Weights of a small mixture-of-experts language model, trained from scratch on English Wikipedia.
Training: 692M tokens, 5277 steps.
Below are experts of layer 8 (counted from 0) of a mixture-of-experts language model. Rows are named router (the router's row for the expert), down (a neuron's output weights, with its number) and show model dimensions 0-127. Each number is 128 + 24 x the weight over its row's rms, rounded and kept within 0 to 255.
After each expert's rows: a language model's description of what the expert responds to. This comes from a sample of Wikipedia text that the model never trained on.

# expert 8
router [139 131 112  94 149 121  64 128 158 134 103 141 135 131 167  94 156 109 148 158 120 124  90 108 134 166  94 175 113 109 114 119 111 119  99 107 155 152  92 108 128 129 130 157 118 173 123 182 116 118 154 129 144  95 197 152 134 112 117 127 128 109 135 132  95 154 134  90 135 138 119 123 166 132  92 122  91 105 144 164 154 147 113 105  98 115 132 148 178 121 120 117 142 135 142 152 129 137 142 122 135 187 119  84 118 123 142 182 117 141 128 138 105 142 156 169 105 148  86 136 119 132 120 116 116 162 116 118]
down0 [106 129 144 158 140 149 164 135 173 152 113 100 133 158 130  96 114 163 156 121 137 131 128 112 129  72 129 170 143 139 140 133 128 146 147 104 116 120 109 164 165  86 125 114 111 119  79 141 166  75 164 138 163 168  92 140 121 120 118 158  86 141 124  93 110 131 199 154 158 140 123 135 140 107  99 119 157 149 137 128 152 153 131  91 137 133 133 106 128 142 103 113  95 129 104 160 154 127 139 156 135 184  97 117 133 149 106 110 126 143  98 129 140 104 156 145 166 123  92 112  98 139 149 123 113 123 110  97]
What it handles: Verbs and function words. Past-tense verbs after a subject and the following preposition, comma or conjunction in narrative prose: performed, built, feed on, administered.

# expert 3
router [132 130 125 183 121 107 110  90  99 134 110 121 196 115 122 148 124 132 110 163 115  99 112 130 131 115 152  35 122 133 129  77 107 147 155 134 127 112 101 108 129 127 125 102 163 105 181 141 106 138  90 139 128 131 103 142 179 127 136 157 131 141 123 147 169 115 117 118 155 104 136 139 192 146 155 133 138 116 163 133 101 126 106 126 137 123 127 138 111 129 127 129 110 124 135 116 112 132  89 123 136 134 164 180 121  88  93 168 170 119 152 149  91 104 115 132 129 155 158 131 143 159 142 131 131 129 102 133]
down0 [140 115  90 150  84 140 125 126 160 165 147 100 104 161 159 119 124 108 159 143 110 123 158 159  93 125 126 130 170 139 154 169 123 150 141 136 128 137 129 161 140 113 102 140 146  91 114 121 121  91 128 151 152 121 106 129 112 137 134 124 142 162 119 114 167 135 175 105 129 175 146 126 139 121 155 139 191 109 111  84 135 156 115 130 156 128 141 103 149 122 164 127  96 107 132 127 157 167  97 108 104 102 129 154 159 109 109 116  83 108 103 129  84 118 131 130 150 120 112 149 129  99 173  82 184  90 125 124]
What it handles: English word endings. Middle and end pieces of common English words split after a prefix, such as ish in accomplishments, or in reporter, eration.

# expert 15
router [158 123 139 151  96 104 154 124 129  59 132 111 147 121 141 131 154 129  69 129 136 128 127 139 145 106 147 165 132 110 117 144 165 172 162  88 123 155 107 115 122 115 141 106 171 133 111 170 139 122 101 142 129 103 108 141 132 121 160 147 130 138 120 113 124 143  87 125 137  90  94 184 120 124  95 169 134 121  80 121 112 142 105 125 145 142 149 134 156 125 132 128 152 107 103 144 141 128 157 135 132 109 152 138 141  76  93  75 149 128 131 158 115 157 133  97 108 137 151 115 207 131 131 101 163 131 140 105]
down0 [118 141  92 132  91 103 108  84 121 124 134 126 115 120 111 110 129 105 148 119 120 124 131 154  96 150 152 133 166 119 105 122 170 128 103 101 143 157 139 121  94 126 121 161  80  67 103 179 141 100 151  98  82 119 124 139 124 163 120 138 125 131 149 102 149 140 131 138 129 139 102 101  86 144 132 143 149 169 138 142 108 154 144 132  62 151  90  99 119 133 204 101 140 102 128 136 127 157 119 121 133 111 121 127 129 122 140 117 125  93 159 124 146  95 134 137 105 113 146 126  96  99 165 147 160 106  70 135]
What it handles: Non-English name syllables. Vowel-consonant syllables inside Asian, Arabic, African and Slavic proper names after a capital, like ur in Mauritius, ras in Krasnodar, oy in Nagoya.

# expert 4
router [144 137 114  97 145 112  79 134 177 135 103 137 129 130 167  90 145  90 146 147 136 123  93  98 126 167 108 165 112 108 119 135 131 123 105 108 152 158  79  93 132 136 129 161 125 150 130 190 118 133 161 122 156  95 172 148 123 115 126 127 142 103 136 142  79 161 127  92 132 136 113 113 161 144 105 125  92 102 140 173 157 148 127 115 116 112 131 152 175 131 132 111 150 143 146 152 118 141 156 119 134 193 118  90 115 123 138 166 123 157 134 148  94 146 151 165 106 141  83 139 124 136 125 106 126 159 115 112]
down0 [118 103 144 108 175 121 177 104 122 172 126 136 124 114  93 134 170 123 141 152 145 107 158 127 110 153  96 160 121 141 155 112 135 147 142 138 135 135 120 127 101 142 123 102 112 152 118 148 141 165 143 148 117  85 107 109 140 150 109 109 218 129 177 136  71 141 165 109 134 125 174 119 144 126 137 115 113 133  91 109  83 156 125  87 147 128 122 166 181 121  81 130 103  98 175 173 105 106 130 144 121 113 129 121 105 143  99 138 104 135 137 139 114  98 121 143 151 144 119 129 130 119 140 144 126 113 141 121]
What it handles: Table and list separators. Separators starting a new item in tables and lists: pipes, commas, dashes and spaces before years or names, e.g. | Mark West, –, 1936.

# expert 1
router [104 126 131  92 144 128 133 118  52 144  63 130 147 117 110 119 145 107 104 129  74  86 148 136 150 110  96 145 161 120 145 125 108 149  91 132 139 141 144 131 117  82 149 129 119 100  94  94 134 151 135 146 147 135 101 125 148 139 133 139 101 109 135 130 156 135  91 137 129 145 129  96  95 139  87 142 132 124 124 160  83 169 150 121  79 125 107  75 125 112  78 168 152 140 155 145 140 124 104 122 127 115 140 201 120 117 163 111 121 126  96 147 139 109 129 141 158 134  96 143 132 131 141 140 150 137 155 117]
down0 [145 133  78  98 109 148 136 137 156  99  95 114 130 137 134 144 140 142 130 134  98 158 110 126 170  98  93  93 160 155 126 139 111 148 120 121 143 135 137 134 133 136 101  88 164 123 120 120 148 125 192  95 119 169 165 134 105 188 134 142 166 129 116 142 143 139  77 134  85 136 151 117 107 140  90  76 119 136 126 123 117 135 113 140  91 121  98 152  67 171  97 185 112 135 140 111 144 118 124 147 123 117 132 137 109 138 143  96 111 129 110 147 113 123 150 129 120 136 116 116 161 107 163  95 158 123 128  80]
What it handles: Word-initial lowercase letters. Single lowercase letter or short piece opening an ordinary English word in prose, like w in walls, f in fins, t in telling.

# expert 10
router [159 145  85 145 142 154 157 143 136 134 129 106 121 151 100 137  72 134 143 111 179 132  89 138 139 150  84 124 122 112 146  92 149 124 157  94 162 131 128 152 121 162 115 123 119 138 133 154 119 133 112 111 144 141 165 131 129 118 144 113 103 121 129 143 117  61 143 139 141  96 134 154 105 138 158 116 119 117 112 117 143 127 117 123 116  95  61 159  90 126 120  74 126 102 164 146 121 117  78 112 162 102 127 135 141 149 182 134 120 108  96 176 133 153 115  81  85 130 138 154 107 107 158 138 138 106 109 120]
down0 [172 132 112 136 116 127 110 123 135 117 176 154 140 121  64 120 108  95 131 141 108 140 148  95 131 128 110 105 125 160 174 143 132 104 102 126 145 136 129 124 145 129 169 146 110 114 169 153 163 172 115  92 119 138 133 113 136 124 105  76  81 152  96 136 143 122 122 124  74 111 125 155 131 100 133 108 134 120 107 113 159 140 126 109 139  93 158 142  94 174 145 118 115 102 134 121 159 175  92 122 129 151 122 103 136 150 104  67 153 131 109 157 118 108 117 155 160 163  92 135 132  70 141 141 157 124 127 117]
What it handles: Infobox and coordinate markup. Colons, dashes, parentheses and units in infobox-style lists and geographic coordinates, such as °N, km, PubChem CID, Died:.

# expert 6
router [138 133 109  91 139 112  73 129 178 126 100 134 130 135 160  93 157  89 143 153 136 119  83 100 133 162  97 159 100 114 121 122 131 119 101 111 159 152  81  99 128 140 129 163 128 162 119 188 113 120 161 131 151  94 168 147 119 114 122 133 127 101 138 136  74 164 125  91 131 146 105 113 163 128 100 121 100  98 140 166 137 151 122 104 119 110 131 142 170 121 126 113 140 140 144 148 119 132 158 113 130 176 110  79 107 132 132 166 122 157 137 147  90 143 149 162 101 143  83 129 125 135 110 117 116 157 121 113]
down0 [148 176 131 142 164 116 144  97 136 117  94 116 140 100  92 100 109  97 162 127 150  98 104 126 137 130 134 141 154 132 130 108 102 108 184 169 163 118 118 153 147  93 141  98 118 128 140 118 101 141  66 164 152  75 133 133 130 143 158  97 154 128 131 150 102 142 147 101 156 122 123 131 102 114  82 126 118 138 113 152 104 121 133 139 152  96 117 114 181 131  99 164  95 125 121 155 127 143 100 135 117 144 189 145  94 124 153 122 107 142 132 117 110  96 136 110 104 176 119 119 136 175 143 125 141 164 103 108]
What it handles: Results and table values. Prepositions naming the opponent in sports results (lost to, beaten by) and numeric or name cells in wiki tables, e.g. 29.3%.

# expert 7
router [139 111 129 175 149 114 119 131 130 132 139 121 127 117 107 108 123 151 119 129 146 162 127  80 115 139 111 107 125 124 111 120 102  63 108 110 144 137 158  79 129 111 157 167 108 122 108  89 119 140 171 106 171 111 129 143 152 117  99 120 106 107 148 118 105 163 134  68 115 149 120 132 132 159 165 131 149 127 131 129 144 135 137 115  97 119 128 107 123 117 136  98 154 134 138 162 111 152 186 129 113 160 128  95 135 102 111 147 186 108 167 177 121  91 198 144 104 120 103 158 136 149 113 117 115 154 157 121]
down0 [138 156 130 147 134 153 178 151 154  83 131 123 125 180 173 102 115 205 148 140 152 128 134 134 133  83 128 127 117 115 155 156 127 138 122 123 176 137 125  83 148 104 164 119 118 137 137 134 138 140 135 126 140 121 146 131 143 122 146 146 137 130 119 142 127 150  92 167 120 109 100 122 128 110 118 112 160 123 130 112  85 103 183 146 112 131 141 104  89 173 125 158  88  87 129 135  62 127 104 118  94 138  95 126 140 143 148 114 129 133 133 102 134  95 115 135 119 142  78 132 169 123  90 101 124 165 146 122]
What it handles: Opening quotes and capitals. Opening quotation marks before quoted titles or speech in music and media prose, plus word-initial capitals and pronouns like I, He, $.

# expert 9
router [137 131 111 108 136 119  80 131 160 152 113 127 136 131 182  87 142  95 142 162 125 132  86 107 131 174 103 175 108 120 124 129 132 120  94 105 160 161  91  90 123 130 134 155 130 153 127 188 119 126 156 117 148  98 187 153 120 113 128 125 128 107 139 145  78 163 131  95 132 141 113 117 164 131 103 133 109  95 159 154 159 150 123 116 118 109 127 137 176 132 137 124 151 143 147 155 130 128 156 121 132 187 117  86 130 126 138 184 125 150 144 144  99 153 150 164 102 127  90 135 129 133 119 117 117 156 119 108]
down0 [105 163  99 104 119 104 132 140 126  98  96 101  67 121 109 136 154 137 102 171 115 123  84 140 157 160 161 108 190 138 155 132 105 129 171 105  98 147 117 120  80 102 136 132  86 137 134 134 115 134 179 119 141 114  89 147  99 134 103 146 120 212  93 116 120 163 139 133 143 146 122 104 132 115 175 133  93 149 111 143 134 104 132  76 125 107  99 142 149 145 127  95 138  93 127 157 147 134 127 137 138 144 108 119 132 123 137 158 114 115 107 142 135 102 131 127 139 171 115 130 107 126 119 126 132 125  93 143]
What it handles: Table and name oddities. Hyphens, single letters, articles and codes in tables, transliterations and institutional names, like Cemiyet-i, Godzilla vs., School, Department.

# expert 0
router [120 135 100 128 138 137 139 141 156  64 136 121 120 114 141 137 136  92 103 148  95 109 131 146 127 159 127  85  75 123 157 127 102  98 110 104 129 130 160 177 128  76 136 144 124 140 112 139 107  89 128 111  99 150 106 131 142 140 114  51 133 134 121 131 122 133  86 126 148 137 103 163 174 136  98 117 141 145 172 100 140 108 116 121 156 128 134 155 102 108 126 164 144 141 135 169 141 105  99 130 135 145 164 122 128 104 159 103 207 141  95 117 139 113 158 165 142 154 127 133 133 146 154 131 112 124 137 156]
down0 [154 159 128 165 134 121 123 120 126 136 127 154 141 121 175 181 124 105 138 129 128 161 143 119 163 146 162  99 124 150 115 149 112 122 142 118 100 127 123 119 142 104 173 114 118  99 143 130 123 160 127 156  90 107 146 107 197 111 113  98 104 106 149 100  97  90 136 143 177 154 112 148 180 104  82 116 157 146 125 160 142 114 135 156 145 109 167 103  98 148  64 164 136 135 115  99 138  96 101 147 115 110 129 112 117 130 116 128 131 103 126 128 137 148 139 132 160 121  99  91 166 119 126 134  87 145 115 175]
What it handles: Sentence-opening time phrases. Words right after sentence- or section-opening prepositions like In, During, At, often quantifiers or time words: early, late, such, time.

# expert 2
router [141 139 109  99 142 105  78 131 179 139 107 133 131 133 172  95 145  90 149 152 135 124  85 108 125 166 112 163 115 112 118 121 129 120 106 100 161 168  80  90 130 130 126 161 128 151 131 183 120 122 167 125 153 101 172 152 120 112 128 125 130 105 137 139  80 154 129  92 127 133 114 111 161 143 108 122 103 100 146 164 145 150 117 117 124 107 126 148 172 133 140 113 158 136 147 159 123 126 160 115 127 196 120  89 120 129 139 173 111 159 137 138  92 139 159 165 102 140  79 133 123 136 123 120 120 152 115 108]
down0 [101 178 127 130 199 148 140 141 146 112 151  91 118 142 142 107 127 112 113  98 150  93 109 122 114 124 124 125  89 142 144 117 143 123 155 136 147 123 175 100  59 159 128 112 149 171 115 111 141 142 156 104  99 145  90 125 136 179 120 129 140 104 133 128 147 116 123 157 162 153 103 124 141  97 115 133 139 163 107 129 124 140 167 124 147 191  87 113 109 161 132 131  94 181  99 138 123 112 142 102 126 117 121 104  71 136 130 120 119 144 116 152 127 127  91 115 162 139 122 123 124 135 138 149 118  81  97 150]
What it handles: Table cell numbers. Numbers, pipes and line-ends inside wiki tables of scores, results, episodes and awards, such as 15, 1790, Won, Nominated.

# expert 11
router [147 128 111 101 132 112  86 134 170 139 104 132 139 122 170  93 136  98 152 147 132 130  90 104 141 181 103 155 112 113 116 124 128 120  96 103 160 158  86  97 129 127 130 167 131 157 130 187 114 131 160 132 143  87 173 147 118 118 121 126 127 101 135 141  78 163 124  94 132 136 114 114 159 138 106 127 104  99 143 171 149 148 112 117 112  96 132 139 173 138 134 116 150 148 143 149 131 126 163 113 133 193 121  76 113 133 137 173 117 150 134 145  92 145 153 169  98 130  84 130 123 132 131 118 130 157 114 108]
down0 [142 119 173 108 126 124 133 174 144 113 133 124  95 105 131 136 131 133 151 120 135 101 136 148 103  92 121 160 104 165 138 124 143 142 152 137 145 122 119  76 139 131 100 151 132 137 125 103 114 131 135 113 146 131  76  81  70 122 119 162 149 145 140  94 108 160  92 126  96  96 122 147  92 112 146  97 190 137 142 111 144 110 115 138  54  98 111 154 123 107  90 177 121 151 111 180 142 124 134 150 151 142 130 114 112 149 162 142 152  95 126 109 119 129  90 153 176 104 127 130 153 144 133 138 137 152 135 112]
What it handles: Digits and dashes. Digits inside years, scores and numbers, plus hyphens and list dashes, mostly in tables and bibliographies, like 2015, 30–5, 1959–60.